{
  "d_model": 160,
  "n_head": 5,
  "vocab_size": 5779,
  "qk_norm": false,
  "optimizer": "muon_variant",
  "lr_head": 0.0108,
  "grad_clip": 1.0,
  "seq_len": 512
}
Below are experts of layer 4 (counted from 0) of a mixture-of-experts language model. Rows are named router (the router's row for the expert), down (a neuron's output weights, with its number) and show model dimensions 0-159. Each number is 128 + 32 x the weight over its row's rms, rounded and kept within 0 to 255. Numbers have three digits each.
After each expert's rows: a language model's description of what the expert responds to; "comes before" lists some tokens at least twice as common just after its tokens as in all text. This comes from a sample of Wikipedia text that the model never trained on. Tokens count by the router's weight.

# expert 0
router:143097124157103144124114080076059105134063130154029168146132134092166160101101179110161092149103120150118102031144183128121135141081111144168102110101099119140131167114144116193103204135103113152100152122163150129164048198099139140142066114162108094127124151128111122134083140219182114191130103136123128134141191098104113147127067134162133089162123145108179166086122144132129093115124153131109150089104124131180172108114084122140148144138171149131078156135125093119135100104117164
down1:090090134136143123145176121213165108148115150132074132121131073088136138122160103120094143124153147155084127094150152172160133106128117115101038174090147138185146079167128095139107233084061142164140130141080142150123175089127169062078130141110133161169161093139136095156147060150103138107134115122177119120133144134138109102145155211158123130142144145126129124111133206096056090160101125128139112144074199093108152111120121107068101148144171162134113153117152090113108152082109107
down2:074103140115145110150170148101131150120138138172109165123176146146153131148124126172122094132118156144107088170134100126095128141118163108119150148085065100107123132169135125061137100109039147128152140113164122105128115127069056130167144137165150144111147140143170103114105142112087132172158083108111179094148150104158205121129159108083146109092124136171094112154162157105232172112089102160090149223110100139106102079129152073122140069142153219091087175143162082118078104112130127
down3:104106128091145093099076037111090123103192202165098132115132097132128175133077165124143143124099123083186182142129118167098162137130136105129118110118159135138149132179138079155122176139070103127105201181162111106084097133151112175127167132155158121110112159180157095123123139136111149144080084171112146187125130128169083176070107180116077100195096128050176114102159131122183162089120127102150157102135096135144107112124141134061112140126175137131132134122117058141134054139141130
What it handles: Table header and cell entries. Cells inside wiki tables, both column headers and values, such as Surface, Location, Pts, No, and score or stat digits.
comes before: " |", " |\n", "|", "1", "0", ";"

# expert 63
router:139131144122171135144108137109104129158111124127062130134161120096109122152132123043134120155060129201139142062081225141137108127095151121120168179144136073122076121100120163125103146063116108155158097127212153085133019153149152161199154141132138092123135104114135145116184117184143127143100143111115105130121158128103122159145127122127097133138113126116125125124121151179074164131093134143121100132104134130139129141110011121120110161100086156075081172127097204124101075153114140
down0:153147150083128133103173132144157096141170103138110130089143125226160118100139145171084114117152150074050142177170127082160160082079123136123130190097160162092142177159100067130122127130154175167172169110159130112130114159098128039140076076186112130102169143091151075111079141077095099130105157152158090102157090119154149116138092159127155127105139114095132100074103117116199090096131107127160117079092126181101173144112198153155161120139132094167129124138110130151110096093147121
down1:143101101128094088076089143186154085148159128127086130135149155123179128116072087146137166099164136094149186123122141119140169148110132156043170140090158133113090167148122149118120135068113142164103119113143155085093131167204105099138145067045163167113127101105141201143129208100108137134119147111143108139109135095111138146112151128099124105140129110099161105155157118141123141119104137141205102115077206145136096127137168164184098165075112011137118139136140078149104171107101128
down2:110148088132135139080091153161218112167158168101082107107192099139130109161110136221147158124108116079107141159173130103158156179148172162132092147120132114055099102113151130072139082102152103159095138144132085139076176162097139102095176090143088072136110063135102116088178115130160150117177145087145157102155208131178106141171146162155100099080110149181130101109093122144144148164114114128190140179081125100109087127130156131127083100153146102099115078098156090125093135124141130
What it handles: Digits within numbers. Inner digits of years, dates, attendances and percentages, e.g. the 9 in 1969, the 0 in 2021, often in tables.
comes before: "0", " |", "8", "9", "7", "1"

# expert 50
router:135102159071192116130068137142147085159127187117104190095129095166109111121126231130141173161102078115092138088080093137084089143100125109114112157120121181161118144147175061104121105129142088107101133080166138102109132135192123095133129097194119138093157144154121051151121125107079090112148092136102153097116134120072082154147148125126159106111162158147097161116135086194135123130150186160137120091092127110159144103113136154135138136165152081135081113205132164228150128119121158
down0:075131144115061165116104149156124077142192128155113097120098128156146143141143118058155109168099150064149098141086119157141160165156103126110120142178115166151115184144076117108075197146117113108110092120089127143145132115164135207174116145055106181087125166159160121173124104180128112187107149151145157137113105120117161092132180069158101121116106139137134124186135110136119149070107139188140126111170115137131134079154114065092142103129052129139169120045112073110077176141146143
down1:126082131165129134123126063121086159071200147096055172074191160152159108136129105122140138152168133099128132149130117114176172166167156081110125105099166146080142147110114137107106119101149132166168072128164135164167126124086094119085046080118151172151131130128127093131139055161113133147089173137146175098092119103131156147115174168126163126068095100099148114150163156092166184129144155127136155132137129132125114109139072117067060123123163097099084098099189201081123178161121137
down2:133127141125169166096095142121105137131220153124118156200119159160129180136157115152096125073125093129058132122140090177130097116148105096140162175092111164152131046124105099156118138115071107105103167168118143109140116147163114120148131162093153103155116133159170191120166144151148075133185073085093110107142130101091154151084133068163111136073094139123136088082112115094123119090120249115139103176158106143150133113096173147119174180077116190108130128129101136062128149105110125
What it handles: Month names and perch. Month names in dates, such as August 2009 or September 20, plus of and in in census text, and the piece ch as in perch.
comes before: " ", " Party", " •", " population", "ine", " Lemmon"

# expert 45
router:099154137141085149127138113124098135116172115121074142115097155066158108121083160112154125167109112110100045105094206118088138146144095113122115146086131141116140119148136149130112159120125132172099209120149146142207155109126139214175152123152139103150096098115106053152134105099132169103139107136141139142147140113125142094092067172105148119091140210112083150141174152155063075119128161109155164112183125152153103111108083139119129178079164098176032143123122173155100068175115130
down0:135172145140109169177132097111128132178169080104085138192084179121171156129115110145136074128091095196155138070113102119123160109145128066126106108098126152142182107118121101160158124154137104122108102149113159181135206035144137161115132136159127076094102149168181132106107082115177097121051085124133181159103131146169097156168137130133089127174117086143156068092076149085126110149118107094163134103119131138118151185106109141140172134196154128118102174114164067095081131101110163
down1:179113166132082119132170173124138144095191127124101105102118148122146154176112157127095141149143121149143080166200129149117137210162125085144135042143094104075089128097135161152124133138113113114037134112146108102145148157130129125133061096091130169124091159151072079165151160123103134145155132126116072095153186163099188143168111115121085100169162119175115118155181073155072154073150092054110154129082150165109147168119157108122132165089155151106147122075116136106064127121167135
down2:123116148125158122093133093112095112239134128145110130178101113087137139155147170106076063173131131115110104109082129125113102098082111189123108138110152145121094133130125126095117117176093146091145108120184155181138150163102085165159132166127169178244120116159091094164142134154077109127116135091140107107140117122146162160198120165090141169123087177144139122094085191130123153131071087143170141133130134129130059150118091180071121106138147053117141105185104080110104175107110147
What it handles: Infobox field labels. Labels, values and line breaks in dash-list infoboxes, such as Media type, Species, Subdistrict, Coordinates, and the numbers after colons.
comes before: ":", "-", "\n", "0", "′", "="

# expert 18
router:138081108144129057092098109168085129181155162144106154152251122069079175129176119121103166115128121113121104092092145166125125107068162086076161103134155167103136129155183145131060120072181141108129156115136090156115145138183111115122120104147154113098177159147082119103126080093138122173119096141065146120107132151151154119135114111156145137113103077077128126112175130118094173136194158123119187082050123096172103125105114123133157165123131109116146159148083128128182103192150155
down0:107145061105129159173118146158100095181141135172120158139119124125106057121142114132144153098077131127097183137081130095156140114141225170098127129108109132200095100060129106163156106116093170137096109107062060144145152170171095112101124170103141109128176096163143152136141185159163160111121113152149163190169092145187139150122128143145110071130116173157120074142105112108146123057146133153081102129178146077105149136113100118107111152139142107050082164146077110170125167095091113
down1:151137093099157110125166219137178142088157155170106119119151108124188134143060113129143089086145134101120109139148137148149087146078114096092096180141150126157108120122096105120137180144127143021192075080098056158147148186148131061112096080151118119099137140110081110103203136108189071165059132138142156162086131168099132092155114106149111158099133126148125083157135139135177098117140082142126138133123086111132119133117146147173133083128188170171107133163118076152158107168126127
down2:137105148148125173115129155125090128143099122120168069101131135088145176122137170101097135133110066073102046138107141138092116169083086157096128103105115106113116147093198169163130131119094182147122133141137142106121154130183182108147135095110112127119144113159115092090115173073160195059155166095125127127136093066132143110117146159180144117122143116085114169112144119156134157155150119134206130099120107119171212144075196168149129138134076142146205105129117131150111142086017144
What it handles: Word-final pieces, people nouns. Closing pieces of longer words such as page-ant, girlf-riend, appropri-ate, plus kinship and occupation nouns like wife, father, actor.
comes before: ",", " of", " in", " and", ".", " to"

# expert 29
router:182134106102113159109111184136104110155133121122061118096205120119158152119140130130134100136117127130167100145110108136164109110081126139115132188067142170104132115149116133151112161098113099149113159077111161103172058138142117102157102092153137069113104119087126134109154145115169127176095127121138032127101154136110147108150140147108194222146110112121151142204117131149103120124098100168153154031159131151109139162147115112160149136061091037110122202180103145140101062174134144
down0:107058121156164044140116133170165126163130137146116108093194101065108121109159145175127159185124074083110139140141158066133134124123101182080088148129139131139107113190111098150091100182099136087126127134191189125097126132097138121130196084167169163086115089107094104082132147112131078143126130121168115094090169149168169188184132156156156090106116117162159136155172146150143092095080091113118159141175090133099133126133089121131178067088162128133096122103113182127100166073142108
down1:079164181123119143134113124165131095144116130113103162156139158196114120089150085110100095086147085162083136138077117148196170160124079141149095139124140200160116205060122181145135154104146158138103135126098176149114115151167130138171125131136122099093154100114118116106108152159159092091121132064116089192079124122152080084097104115148125083120178164184123072115168094134089063115079223158122112151106130136107132141130152143174172115190140118122162077176126074105093107116136115
down2:105201104064140138127150126093133099109155120093154126174152223148147123110151135182172135034139142088099159146146130101101177158107163121062190132137098151117114154151087182075093087164128135114144121111097133110099038109118132119115107145153103131199132091108093153094161098130141146147122207121142101147156154108094130122105108162157128067143137129139108112099124121174157135150149166181139113148136165130082168195153113093112147128087064081193083101153102116137103138107084117
What it handles: Year digits. Third digits of four-digit years after 19 or 20, especially birth dates and championship years, such as 19-9-5, 20-0-7, 1-9-70.
comes before: "0", "9", "8", "6", "7", "5"

# expert 23
router:125114086137115121171099167088094097192095179156151172116183070068132118134135157115137145142106099167142129096112127078130106123121148141128202131088087081112056140135096150144133148095138135167135111145145139153129111139140095135166172157167108077099148115118071151140159117136188148166139112143101149115106155168164143137133159081152207122161109118126136099116117072156078139133137106099141118081127086061104156146140057178100167117178112147160117124159148165062136021205149110
down0:097139151081129169129116122178209143073169190074162174115072138159148126177061114061120112122097099114101133135091157137105124113174152142135125101130089097138157154123136125145060092149136099047118160137108121111133095127150171126114176106158126147131166101106080149156086134114081127128157121140131175091168147151154139145137120117128094102112126118109123173166080133169161148162102117079080090101043141125233145091138136189146080088153143161121155163100102137129174155159140075
down1:168129074121120147095140100142134123160176136134125130157108128144117074092118124215066084106127093110118165113114122150167133051103113126106092111073137179109158136130183077106167153077111094080120189133108117145137161119133118092132104090149157166127064159170100160139127084122140097105124087129149126097147146184064125141122144154167039148135171164097101069169102129164113134115169159145118164081143161164150108183100164142073193203140152141160134098088173119090096148129158111
down2:191117106101135138103113148139210096156115140154089143095093159136116110130060076146074128108197130133120135119161103099113129068160118128101179132115169122149146142123137115095152118142170152087127177196132136087061137133176115082141096062171129145156140168129077174156104202127128118129136098150151055126115105153149169076101116143135099101145119143149126130166121077081170051098164125149080172137137082121089089107117169182173164152096133111141129126192108147165158100103147072
What it handles: Digits after first digit. Second or later digits of dates and numbers in scores and tables, plus word pieces after a capital F, such as 2-0-20, F-el-iciano.
comes before: "0", "1", "2", "9", "8", "7"

# expert 31
router:093097093127180152134128150158186094110064165117141195156108111104123101116148128080136088181153143142086131134142147133161154109031134120160121212072140108163193125111119139081085121122111086129124150130118158122149135105098156150141149132106111129131113166091163078147135103141179087179085047115100117089143175189114172104118156137137088136120119123172119168115100145156159121103144170054207133123094090135142124038101135099134121095119068130070139108163150171105105142118144143
down0:138099086097169134092182064131162172135105103156212112097153131122159105127115108141145117140142106072166167164150115143103179120147122149121084163146170078151166150081113162117096131089131141120194139159161113109121082149108148130073119094101170140171129118166137164143150119147100164161150135082128094124118093084186132134109151108103141124138148109131109141075140114063167112141092095088125154193136160134065069108154101143125104097087104149147127015118152117057219144173127125
down1:147119124130143075122174070174144152100127121139154094103092135126089141086105153149133096094161127113096098128119119156167158125057107141141099104121155183147154173134129101114184120137121074089074106094124067164167103099067117118083112103089139072167095172091051124114156110122106088141200120127128140105163127154132107144171072119123136109127201130085080213187129148127135086109158161163168087138129140150119112126136178171098148147121122141195150154134199148195172142100108161
down2:111188219124137108144102172126147042100173116153175110194073107098077107145110081078086128134187102085127142136125144130121089160126074129168183118113104121105067118130137145180160117103201096165054109150128110098099117101173095176186162129179128117154170082135153168100094165084166127118067141107127116155137122125124116158097167126147120138111121119116118097140165093077112117105157173147126125104130121132128124141131210155126085171110099141083182153152127117124092191125113125
What it handles: Table cell separators. Pipe characters dividing cells in wiki tables of scores, results and rosters, plus some semicolons and colons in lists.
comes before: " ", " —", " —;", " −", " \"", " +"

# expert 30
router:095099102180185142153138132150169108113073155139155179138149086065119070129156135042139076162155139147091127129146132113166112084051105123189112203101144123162184128127091127069107146104121065152152175137131180095155147108097181147138175133111121145118108133118146110123108116155157108166089042120110118120126169136112130104123159125137091154126142114153108158133116140155147110100173174047189113121083075115146143016119141127138113108132105098079129106124118185109114132145140145
down0:117176155120117155088166105101148121120129145153116104083098156121080088040156110177106090126117090148107145138094116115195153130118126069166173105128150076141125149109122169097144162110152074100144125135161171142128135147107156154184077135158138112118109056119089120182112132161156094136079135200138108091188072136190112117072143135188094073115123138114132089134161130158086159096165077136114153119169126180099085176138141155177097157148136153172107189184096130063107098122125122
down1:082110164094132089148127114178120180139098136132092093099096148085096089132131115207132114075192203120111113155178116152152194152109177114133118149120144063147202108115081134108124061093107153171161141111113149071132092102092132189058108138101089106127087149096155146159158087104151139115140115150198094160113147123159142136126160118127132115145081114173111178098178176153123106084154145133157128110153158119111171107162143061123127066111118165085078135136140074129178160133129132
down2:158151130079117203114096122074180130068149168139154132156088138123127141118144077176100135114082104128178130098161148173141137084101134164110160164159083109130128166108121139198134090178140160133225077134099133095114130120195099150112147091189197114115166035111161128135089138087100142136091128111157176123137119124130104084095160147151138127092101149115106105071071126149106138129160089084167151113138154089101135102153133111125143142127056155085147118132153171060143151145078159
What it handles: Table cell separators. Pipe characters separating cells in wiki tables, especially right after the first header cell, as in | Year | Champions, plus semicolons and bullets.
comes before: " ", "|", " —", " \"", " —;", " −"

# expert 37
router:155114138244112047113135111072154132207131101167120127103226040058184083126126177106105113155169092127159081121172145067087154103158121110170110202123127133158114112137099150084111149119096134160168177080160135112131109130130147121170135140164134084103152156110134092124080155142115182130117140129110148097133158083107154137120104128096115123160114151126136131091143149105088088158164178119118123071094160137148076102131108137161112106164137076147121113118100138158136114181118127
down0:125142116146083090073098071112183080121151108130152176116102099172139111158117125122081091161133084112149128122139122087095131119139125162143115139183049118114113167091134141206151029110088131113103158102140108179121136132171103119112141163174109124163106146123154100116131173094147145166052177151124110130152135167146069139129150169140133143121120175182131161140114007174162106092167129110140157165113061170113155109142110135091095146171107182131122136110118085150140142088170087
down1:146113147173122104089142055148181116135112170150188144110178140144176084125123081155091120113113146122136081118170069142081101143120143138139127144100131174100129102078055105094130169147119126206131126125144107134153110117074167064000133187110170113139130156103133124157132135116073130083160178149103176095172130104160125159128135153131167088147113154153130180114108128170108141169146112136103094166166124151097139154137110128132143103109071138079150081140101152181111079147128087
down2:098091114150166127144125084140139139111162052138152113139147121111123111152179091135145120122109140097164144123170107113113124104167162157044144120158121145075157108154127086187179117158124127219174123122107123092135143040162138124124157138105055143154138157142106134123107084131123098123193131148119124193120127099100082106095110133115100177125174123169113046164120145189141092149081110151141107079165178077102119180090148073123189137112134093194066109155125147124145087099126166
What it handles: Line and section breaks. Newlines ending paragraphs, table rows and headings, and heading words like Track listing in album and award articles.
comes before: "|", "-", "==", "The", "===", "In"

# expert 21
router:121125118113111092131151224128096139195139188144120182131177131065084174115149112093143120116080110152131107094129089159105094108124147111109141155126174133154122115109196145176056107100174071090167131146151126107113131113165134177136129132106123049100182143129116097154133123140153129135099136156059122116124129106131125102074170117144127083052129112143145149110112118123140131160132204069119154098131110142169141091118121133182114216190158067079144186127145166089161085126148141
down0:149097116169125130148111131129155065118087122140118089169092148082202129119109122130159105156157099125144137140135135099134158180125123171143172189135131125173138117138105097086151087167103175110154154127123139110112152159132158100199170130155145082150150044119098107126063174090133144165143103121110123114133129151206088102152119085025167090124112145095128111145142144082173101084105068185113117135117098107052099079086138121160108170111141067150202155135158154127120103105174171
down1:132181102088171130101111134144154168118060174144142088148098181118094146113127182193101152130101075139091146227112131157158117089158115158139153172146136140053167185132166155135177147144104133138138132144195111106141157130169094156049118158088087142179073139048100134150102117110158139088123084093110140112127150086121127109107144145108136100150149120139185133109127128097120099153116122149113148161102110171098059113118123136148104148208107178102081109156094132102092090111064117
down2:154207176101096124120154114067126104151156109099116154125128137155091120185146130178103106164113143130131115100130115162100196090146119129104158101157154101184170147121114170152147139151166163125092114156139109162168127139108027133097106162165140111058150127146182145130102089102191052131138116140152060148079139091121033098167103169153145158141133103161135158164130158144118138126105129111113150137137117122034111128104115081083088063132112076132133125125107151165076133109135192
What it handles: Verb/noun stem pieces. Middle or final pieces of common verbs and nouns in narrative prose, e.g. out-w-it, reput-ation, sound-track, ups in "up", "back".
comes before: " to", " of", " in", "ed", "ing", " for"

# expert 6
router:179097050133124156127104166046166127192121130143125136143181127065181100131145118027094130110095146181093078092096140136156115116139131125155140137119109097129138124120095150134086224073127107135165127132125107101155102138120152134172134147122111072128156129087140135107130119154176112125104148169097074097090127133094148104137129120116142117138095141143151114127150122196104130132115110145125086070139144118140126150139026204128122151097101091146162119172125210143111100196203134
down0:085100100067118121124105127135153164131121147126137103207160117056112096120116148123163119162128166149106161117105154179115113175161114140168107110166092105123108134103155143133076087122134090079118129086072116111115102167114128147119160098115161117147097145176133133167157108093155132161146171056131115156162143191173126147150188100157108124149182171088117130185199104209117137150172132128085121150152178087142148110141122100080070077105142171138084154077067070157114112144070074
down1:108119174135152132113156126132104136164125138136090110147116120094159137152136136124112095134081173126141097125151104097115168113132092169124116135159169096086115099168195100139114140087101132155116102122198113188159103129177086135098095189121225102146156129171118108105128130090159058150152112065118161101122132144064196108137090082110156143098115133086155093151133193070156143100111144156149163103138117146102214094148094104153134030179120098108121170160114109044121122148142167
down2:140115112124136119105146104102123146189146092128151167047083133171100098126096151129144134124134106105152102166163107192131177146146137084120178087180119116109123097110143094147226141150178126113129131125116065111101134115157094128013141125164100145134066119115159133160109172096164131089193151170153165101124156176120148139115071152135151146114067101120097141108169094115101152090161128142134094160149111113078137177100128110083121149170086056148093115187147055136103153160158142
What it handles: Year and date digits. Digits inside years, centuries and dates in running prose, especially the second digit of years, as in 1'9'16, 2'0'19, 1'1'th.
comes before: "9", "0", "8", "1", "7", "6"

# expert 12
router:165083122112129111135137119135055124151084170136135155188193116151130155102163144110108136108167085124070096136087150195091154121090140128146073151138133157198161174123134125081109146108176091172107074099124212092129140170116121153126083068145098158091211139122168073104083108112109120132155099078089129154104121168110125110112134163110145137136143144091063125120171084144148100144149111128151112119092186103136148105110137172170193097064125093157085156153123134095203132127139149
down0:093068182192130153140146087095109118189121157081132131151139133117127060136180129135128141096137204139150180174136153129194174130111148137177153120100134115134129122114080167168124120095035152130136116070091175141129135132117120148151130103146171113062083126124140145115126124137172098119162086062072114155067120098045207144155081144098108091117119173139124108107161135181149114120070133105141158116102106162137154148118161081144175117079080117107077140128123104187144128133147137
down1:149148103091180115086105110112139084122108145154184093110114085207141077100193133208123040171139174063127158145175072174137108096148158105118122137143124118101147175105134122125086160117148124083106175079119153127180101142113135124167098119128117105067072072083147082137147157163138103161151160130179125149146171102107132135185131164146078145167178107102102104071118131151176114109109105128096149143151154108125093167105075088130155185100128133140162124121105087178115136081154139
down2:124144141156153177114119161142079142056135116058143105119154128116124130068105188165096122123110137149132145125099159097101168173098146124082113118164112130142089110155144126102080115137115114138114090163063102150077150142173156165078169117177116191146123127102117090191133126116156121139160138088116121212142096163090136135187136171167096132138098120076068187130170176142125097067128098137122053122122157141099143136117110141189131149187072128205150099154124129089110064160128086
What it handles: Of and nationality words. Mostly "of" after nouns like chairwoman, end, member, approval, plus nationality adjectives such as British, French, American.
comes before: " the", " a", " his", " birth", " its", " their"

# expert 9
router:131167154130143102132141151132103134105172146145039140137094064112153151136145143042171155080112118223185146106085205137172135111085138069105141103108127105152143183138134144109081183126122123110128103124180102054100040168137109118173130128139095100126131133162113164111082167216148142129065126107099123123096155137142101153126100136124125116127131111133127164144113071123136151099106099115127153091112142124128119134032082159128146170147144163148097122163089186141137174107118153
down1:126124130134098102176185131171145102101124144153111099093080122203087071108164128117108141128117182148150186147143117123120157080142111146133159157137139112102183169121108042109103133143131110157128090159111130170111134092107134125155130039075141103070157124115110149189171187167134120156099172139167104154119157082193083162095127134162062144159144106113149100100217155137170050095102127101170115066120111137078118137134154130108123100098135159142071135154088124172123142122093090
down2:176123165163123098123108055116174135108091107077107139147105098111150169106078131119127195111152139087118145158152078154085191076112098154144113120181120122153100089118090101115179064117119107149146132180157152166088108168147113158118165088136142168143103144103164165133113165147138153122075022157163082114145115135147113117139119119126079123059126138092099131134122142100187103118174153103181147142146163153144164110143108145117116219084111127120081141147136115083158124226113084
down3:171108124098113104117130134128072139153060101100130123140122144165128121063140065124105152126181109122159115092135155135146133098120159097131140083131066130115107140216115122175139222156094107175160102094188151110021115153121184177136086127138121123097171087136177124139136103102123095105140191108150146113125152130165164135106081140144180072118120086104155116136099145090083152174140151136141089173207187158142105154166072104097129097149141137115174143085124095139138135143083120
What it handles: Table numeric cells. The space or first digit opening a number in statistics tables and infobox figures, such as league goals, census counts, areas.
comes before: " |", "1", "2", "0", "3", " |\n"

# expert 43
router:090127118120138132188130134135124125138141160128096141142120138098172146119082156117149138129112119095087057064116155085073118142132107111111108145098137139150157101149146136115105150113143168150110210122134207169193164090104097184168207114146163112133134114121084079145096095134121143113153114158124115125120114112126099141066104163115184135160094204104103146130165138160106082139114167068153147124143126203153101116138109140097111125131135109120027116156090176140161029199078139
down0:099168170126085086142193116166143135100100116124158147114151143149162052155112161187138085127103142179130124085102114107130134118132083106111139116127130134134147104123073121068055121170179156124153157155095131197165179115098094127120150098122129127072090101160137102154129112109180139130130117155179173112076090126147143057125134042099106199136114154031078124107113169136148117146141083157131119151163126168084180142097123102170105084189132161124102185100168118127146114126139159
down1:140118152160111119068128158102160135107140151099170107072083131104112113170140114129091120128109169151156163143175154176122223146166145110176090090098128114122088155135146133123061134134175144100165161134145109109142136134069097131093067111114094091130135155151099076159163160143119178170127150121149118150116128140150185141199129132104169137141171161058096098136145140025206109119038085136139161071104143121071085130146149082112122116135077165119117127164124119149099150120105085
down2:127162119131200167164153168137184096105146059152057150137125062128114130151115118072146108109149140099138133083225128130118145151156125112096099060043108172109203131107134088106156133116102116126158152160131111171196165133145142153051154087143086142127147058151148126145134138038129113134131122147109113125116121171073176097123098134155143099107137125115128103154140184126137141146130147102167105169124107107062129120115094113148146164162068152177134091083138118151076153136127161
What it handles: Infobox field labels. Field names and values in structured lists and infoboxes, such as Authority, Died, Coordinates, Preceded by, MPC, JPL.
comes before: ":", "\n", "=", " /", " by", "==\n"

# expert 42
router:098125085143154154128155177139164060182139137182146157118158110138074077093109147089140134154177110179067192105162197119101148123093098176182164132124101151101132127151135124081051150110198148155116113105163149132126116136152175124127117166141112069158112110114152058147086122120103093127119155144074165090080160158065061133074137108155121176103143125120106111109147100099093106138202153096081157084101110143147172116068117160150138120067146093111150125147113140109120094118152155
down0:129183080154094130113118126156124134125130138155136144065144140066177123136116075167130156165118093155121208105161166134130149165142126128112176145114138140113146104104173105166156124144093126106160155102074104146127139086147128145210143146086128122134086189162100105127129106068135137152142180099153083125132176170088085118145086086101118104110176097208130146178074110078083153138145084191109126075093143136133067120108097146086180097154121119152200098090161132113130140047089112
down1:105171171089100103055127114150093148148112096143157160095181110183108162109119134114158169080176124046069102116068099077126125111118121177137128124168109167117082148100101118139135153149155149099147161090079180171125096087140064130107207133090140094091157119132128063113108217115092136092133124108146172127138114109114124108122158132129111063127130167104228130143126111140165104141163193149148164086198120142104112195139146162094116098136157139153124161143123129119128139095129117
down2:125102132148125174091148142172163103100104127120125124152118147085066126164123116124125132170143189110145127153122093134123156117138140139137075079157069198125164067124136106084113130128111152126128104091188087113113180101198151149134160163108149178139127073142103118152043125116157065119132081072140122098116083118135142103202087160192102088166167112187094178121109149124066112121180170106167101151133158147120101179138131128163122109036122096193146085155160089128129132134124114
What it handles: Pipes and mid-word pieces. Pipes opening table rows, plus middle or ending word pieces in competition or ceremony prose, such as form-at, cerem-ony, conject-ure.
comes before: " ", " of", " in", " Party", ".\n\n", " for"

# expert 28
router:113086114089126108173140104071123109125118164157086159123134081122193136139112205066110099091139103126144171133079186119129104102099134102174131134135168105172144165111113129092149156142115185175125142136133164152117138108100097153133160054154110123131133152097133098123070141138178091157123138123125133025140154171160106122069101152073087122131221116061124129077198143148079075078121138116142122133113097160147181096126152145118143145117124119086152126183112136160095113108175194
down0:073123124165199151107113092128108137115094140109152143122133189139075167080055070128137111192152108119146043143147096125096128175114150171093161120107159126089118132129155137127180139078098116091111129115110150105180170115105095129095131153152151134146148146110167154097105115104099207153145101119184141091112136179115125114063129111124115087127115161104102097122163177172117180127088087120107124148089141118113113167061131170125085072131115192152103119233167110119169127150177164
down1:155124107096126122161126216120084125087119120135107194120160164142088134115122159149144144137169078121128119114065142112142156109127092128145098085133138106128136106088095155108149089140158189168094127120107129147159159132108114065071127110098209132176088120140106117148127132107125101115135095095104063143132185159126130122151124071194120138138097179137134129179146156124112107172113183124113075090140067104205123085100038127177204191160144118154166181122119118075098133133110173
down2:143056098072140124123082112142189131118147144113106158109135170128098109112168154209081115072169120088089121131151144146129104109201147139121121117122133133069104148183077191033180179129166190137153187134130093067127132106133121136129097129084134184111125128107142127181092165107164148151174136149144097152124046171134123159180147122117082156109074093146121185149108145125132133109115073116092132158169091138096114162145112119154156108100150093102157138143105112064138120101146174
What it handles: List and clause joiners. Commas, and, table pipes and closing parentheses joining list items or clauses, as in biographies after birth–death years, also known as.
comes before: " ", "-", " a", " was", " is", " \""

# expert 51
router:185118139230086077120099124103071097154124092132087165115206076079142076145128178092143074162133130152118084079119182084098146067140088088170132235127130182086153144175096144150135141135099146115091172080133127105106137076189192115143144104136160136097155156117094120094149171141127209104137126135105166150109152092086182117140133141165102116122131120099081121119100140122102094122122156117172172132129139119162100124089123133152128145098124078129085134130127127150096116140118153
down0:141116168067138125122141119145170124111127088148156080121091140163085100131132103152118113097124133119131119170116103127172132203164153144143089102137154103175138113107144084128101117158131159079138143166099109106060128133069159124196163103102093145071094115129132139148108112099144127130110098149068144154153231205095148119087162116139116102151093098163162158079203148179095155142124077059091054089173088175150085153144137140128139106149209127148167129135130131168127149127090086
down1:160143116137151124186067130093192151153138142124124110118133105130138172141127053131073164151220070152098095139155134171203095126106125145102077125162186120047135179137088214094164153127169157134091192089145100154088143145142134090094130113122093108062163137144127096104108140118171116137085112145109185127187118102127100086097137113082154109177073101131162089141134112075139084169126060127143177115164102129109110162145133107137142110096129125117120090154153119131135134145138170
down2:169115067181103129131131175141147136107114066163158077166095133119064149168149158106051158118185096141132116116128158114149148149100115094069113125178121163174192125094137133142089136126129121154101131148148122088177192133119115085186171161133143166169131130176139185184160075123141150169080129089117084141136090066082180140104059106127149119133131141086124103133134116166082087119105086112063103157133155131173109139117166201101108148098054112104145105159109158120138119127122109
What it handles: Music and film terms. Words about music, film and records in articles on albums and songs, such as album, song, film, Certifications, Credits, number.
comes before: " |", "==\n", ":", " of", "\n", "==\n\n"

# expert 46
router:158146058117117127152138114123126118143119086102118175161137129175094086132166176108148039096115146143070164150130145115115111124120165162170142118117133170128052146164076146133134173118227147173106169101148193116115123089158116169134160087140093115072090106104134109111080137126138104162089142109146125044166149112130144123121067108062174122118200137092119131154119149166115097064139129138106123112127127135145186075108116128198164141056159065132114093130161127138124132113124173
down0:102117117115129116086112136134114099106121131139208097152075131147124133122131137134160144094147096116141160093168125121106105140142161151104160133102140082134169150176076175143081082107152087080151131117135110073079124147091177118018150141055200110129150135063099135168133207161120142134070218097151142125099111117180166155114162147173109148145153096096176082175079138168169089134134130103115142130117116109124140138137179138061167093088172090131138143142129178106079128143140128
down1:135129125114107129075114129155158087117160120145059102116131092146059146139089139075125183156117124159108104144100151152127128128187101095129150127111140106142135142126164170127142145093075136118144149193119117128130081170168155038167110149149150093115126152207120127102135121086133135130158113129126165113142132187075143102115200100153147142153099146169115165171161075147097141199192128053150104174084160135120100155091157125090043056129109073168166102143094136089101112114177132
down2:119189127142119110140112124093104141123122133125088124133178134108109169127211069178148121122126085109120177181136160208081052092134103097105199150124139111098101135095146115137094087098133150138092089149112179117134112191092115099105154107131105154154090161149143130127142102168124153109179114133150171147146139119101157113136157186137107171152174106066139121106162096121059133086127159135147119114067141188119082104085162149149201149049169035125085138149110130110121158123142099
What it handles: Commas in place phrases. Commas between city and region or in birth lines, e.g. Moscow, Idaho; born January 6, 1965, in Winnipeg.
comes before: " ", "2", "1", " and", "-", " which"